Experts of a small language model: 3100 steps.
Below are experts of layer 8 (counted from 0) of a mixture-of-experts language model. Rows are named router (the router's row for the expert) and show model dimensions 192-255. Each number is 500 + 50 x the weight over its row's rms, rounded and kept within 0 to 999. Numbers have three digits each.
After each expert's rows: a language model's description of what the expert responds to. This comes from a sample of Wikipedia text that the model never trained on.

# expert 9
router:486492441482542569527561547532499538494496473422452548397494479504491594498457569538493476455511419476519494475481451485529510450514572539508387629498489431460471547620397579519533581583488486
Description: Mid-word name pieces. Lowercase interior pieces of proper names, mostly places and surnames, such as Casabl'anc'a, L'enn'on, Ostr'av'a, Kalim'ant'an.

# expert 18
router:501424422559467487476450554513433555538498451519447532455533511502531524555547482524462520416578444532502536382467405483542506630539497552483481509400510505470509528487419618553511547568436495
Description: Past verbs and participles. Main verbs after was, to or and, such as made, played, became, received, or endings completing them like isted, ated.

# expert 11
router:424462553461535520547494496547523567506504478504428520480517416480551465448513548483517566489537538454425634424501444604530479456453479471518402543541576501497502480447468571468516553498562476
Description: Non-Latin bytes, table headers. Byte pieces of Japanese, Chinese, Arabic and Cyrillic script, plus empty cells and header words in tables, such as Party, Peak.

# expert 7
router:522470502448486489473572527565498495507472483525442429434513497487494552569506499378438453402501474591413495503466437553497545558549468578468509514480592454443416434550535418406494564596509501
Description: Table cell separators. Cell separators, dashes and year or number starts in tables, score lists and date ranges, such as |, –, 2022, In.

# expert 20
router:459488571571489487454473475422464523603501474496467475520514448487553467524558567514490432504535497542515608449497533526506593496495540565458433607453575462480559471548480463462556545495537456
Description: Verb stems before suffixes. Mid-word stems awaiting ing, ed or s, such as dropp, attribut, nurs, row in throw, and verbs like hold, follow.

# expert 21
router:503521555494539483475562615458465566524559517480539568457582517390522471533346533451527505418515454557501570476501455578520581558495539536489400557433512476558471548498506553455498528530513463
Description: Common nouns, occupations. Whole common nouns, especially professions and fields of activity, such as government, film, music, attorney, teacher, politician.

# expert 22
router:488503471529561531447473613513447560507491551537455469471486507415562553567453487419540521482530497504490548407474362538560576583458411536523460546376594475535428508566541522507431515579563478
Description: Title and name words. Words inside names of awards, organizations and songs, such as National, World, International, League, Royal, Love, and given names.

# expert 4
router:486427494537455496467562518498537555576495561499463482488533498426581503509442528432522482504562531522492521458506468564508567520592505514496442582479473499524464510584567597487506521535507447
Description: Time and count nouns. Nouns ending a phrase, often after a number, such as season, years, game, election, plus year digits like 019 and table number endings.

# expert 23
router:545470441543458506515493473495450646496580444457479441482528371477484536514442518472552438529509444455470530569503549424585537416581535535534444543479503544434403472571426525507547531491560500
Description: Word stems before suffixes. Middle stem pieces of longer Latin-derived words just before endings like -ation, -ate, -ing, such as V'ari'ations, rest'ruct'uring.

# expert 1
router:533385476494482423413487568504544497587512462515499494478542474516501466482440569502552539439474491490438588447470402552582471495507497562486457502519504501551519394472530504469432491529490492
Description: Codes and numbers. Digits and uppercase letter pieces inside codes, scores, dates and abbreviations in tables and lists, such as ITA, 2'012', CM'R'.

# expert 0
router:499449496487503413432532509559461505523512538514467473492539526469547503512457553482485483497468459528482537481438363571526522541517413545576407570435444467548487427519460585509524474542543470
Description: Place-name words. Place nouns and the endings of place names after in or of, such as County, City, University, the rest of Belfast or Fort Worth.

# expert 6
router:498454534460483512466542477436513556637456465512470510498478564441576504508365642493503555420500530535483596472438481447562530607504462508482404554423549495545449568466489479485479534508549450
Description: Determiners and adjective pieces. Articles and determiners such as a, an, the, these, and adjective pieces such as ive, ical, ological, social, in expository prose.

# expert 12
router:537422539513441451408455467515515496561431431485484479505639480384475559487446596509402411510497459522482560442550504555532529476546528557556483536553614535429436474532504462456548585498422487
Description: Capitalized name beginnings. First pieces of proper names and Latinate words, such as Pro, Or, Car, Ar, dis, sub, frequent in species and taxonomy articles.

# expert 16
router:550454597474429453467472464451476501581479505465492574503524539486523474499425545503537383367521446497509511499510396454538507470584527512589492590437545508578493454411532538485475582599455413
Description: Line breaks and headings. Line breaks, blank lines and section heading markers such as == See also ==, plus opening quotes in lists.

# expert 3
router:520528477549499432486522553553460505493513551493477531451525516407482592450496525451470479447439493535512499514425482442503521539501513587586522566491481503431397450504512521524505475639572535
Description: Verbs after subjects. Finite verbs and clause links right after a subject or clause, such as was, are, which, would, has been, commas, semicolons.

# expert 15
router:457449535579419478444485519473464540508461543522431474439499534513549471397496526446548461447431489564525506498486487514461552529501490480517429624474539566535496454502481491430529419590453489
Description: Directional word parts. Prefixes and words of direction, position or order, often starting compounds, such as re, post, back, West, South, first, front.

# expert 13
router:490484480470460533409565531534495487517525515454475610437559458512550572506419528481525430462463542559475544462463520517486476609445483498569463483434552491548407494489441569501435490550571438
Description: Sentence-final periods. Periods ending sentences, often fused with word endings, plus decimal points and heading equals signs, such as ")." "s." "=".

# expert 19
router:453409541413471377496563516506520483578473522525523433457459484423552428489451538504550534436506457546473541489524393557581471500491590499486492503540497488456474544508530556442469523474439399
Description: Capitalized word initials. Single uppercase letters starting proper names or capitalized words after a space, such as F in Fargo, P in Pilot, J.

# expert 17
router:519423525470477430448555507451398491540497487468491476462574549461492522472454571544464473530452459444521554406466418574478548527493478541556434630413513523491469465470465511484508493578535417
Description: Surname endings. Final pieces of surnames and foreign names before a bracket, comma or line end, such as -ić, -sson, -ini, Bl'ume'.

# expert 14
router:499515462481444505543443579432517549493451449511411536461586452445542564473444523485625506465538489551449515425541502557493599513513514584495457532506545524599487441519521608418518557563520454
Description: Digits in numbers. Single digits and digit groups in dates, scores, tables and measurements, such as 1 in 1813, 2–3, 30.

# expert 8
router:496452495511446484427477604505485544450533521496398529419513518461502458464471543534518478519492469573501477449477508445500591562484526538564561495464527497486410528421438534518436576547392504
Description: Prepositions and conjunctions. Function words linking noun phrases, such as of, and, in, to, by, for, from, and commas between names or places.

# expert 2
router:398435518518550480482530540488448659563515460415381403513531470495522555551471546468547532437526515506508526485550489520529470501454552499519459546478476428453478525507507417565540476618488541
Description: Lowercase word-initial fragments. Short word-start pieces of lowercase words after the, of or to, such as s, c, ch, p, later completed as chip or sight.

# expert 10
router:630495551532536430484582510494473635592432496472489489508507514562634491463461608457483509442539531545439529437456477532603550545536440496495428544428510399538414493486510510433472505479539494
Description: Preposition plus the. Merged forms such as in the, of the, on the, to the, and sentence-initial The, often before first, second, season.

# expert 5
router:494364638458454486419516584494445521494460495539470498461501507488591490519431567434525464465452465533454534468408430459506497506481525511482460529418568534501509558462489494485528471582544456
Description: Given-name starts. Opening pieces of personal first names, often foreign, in cast lists, credits and prose, such as Jan, J., Kar, Sam, Hu.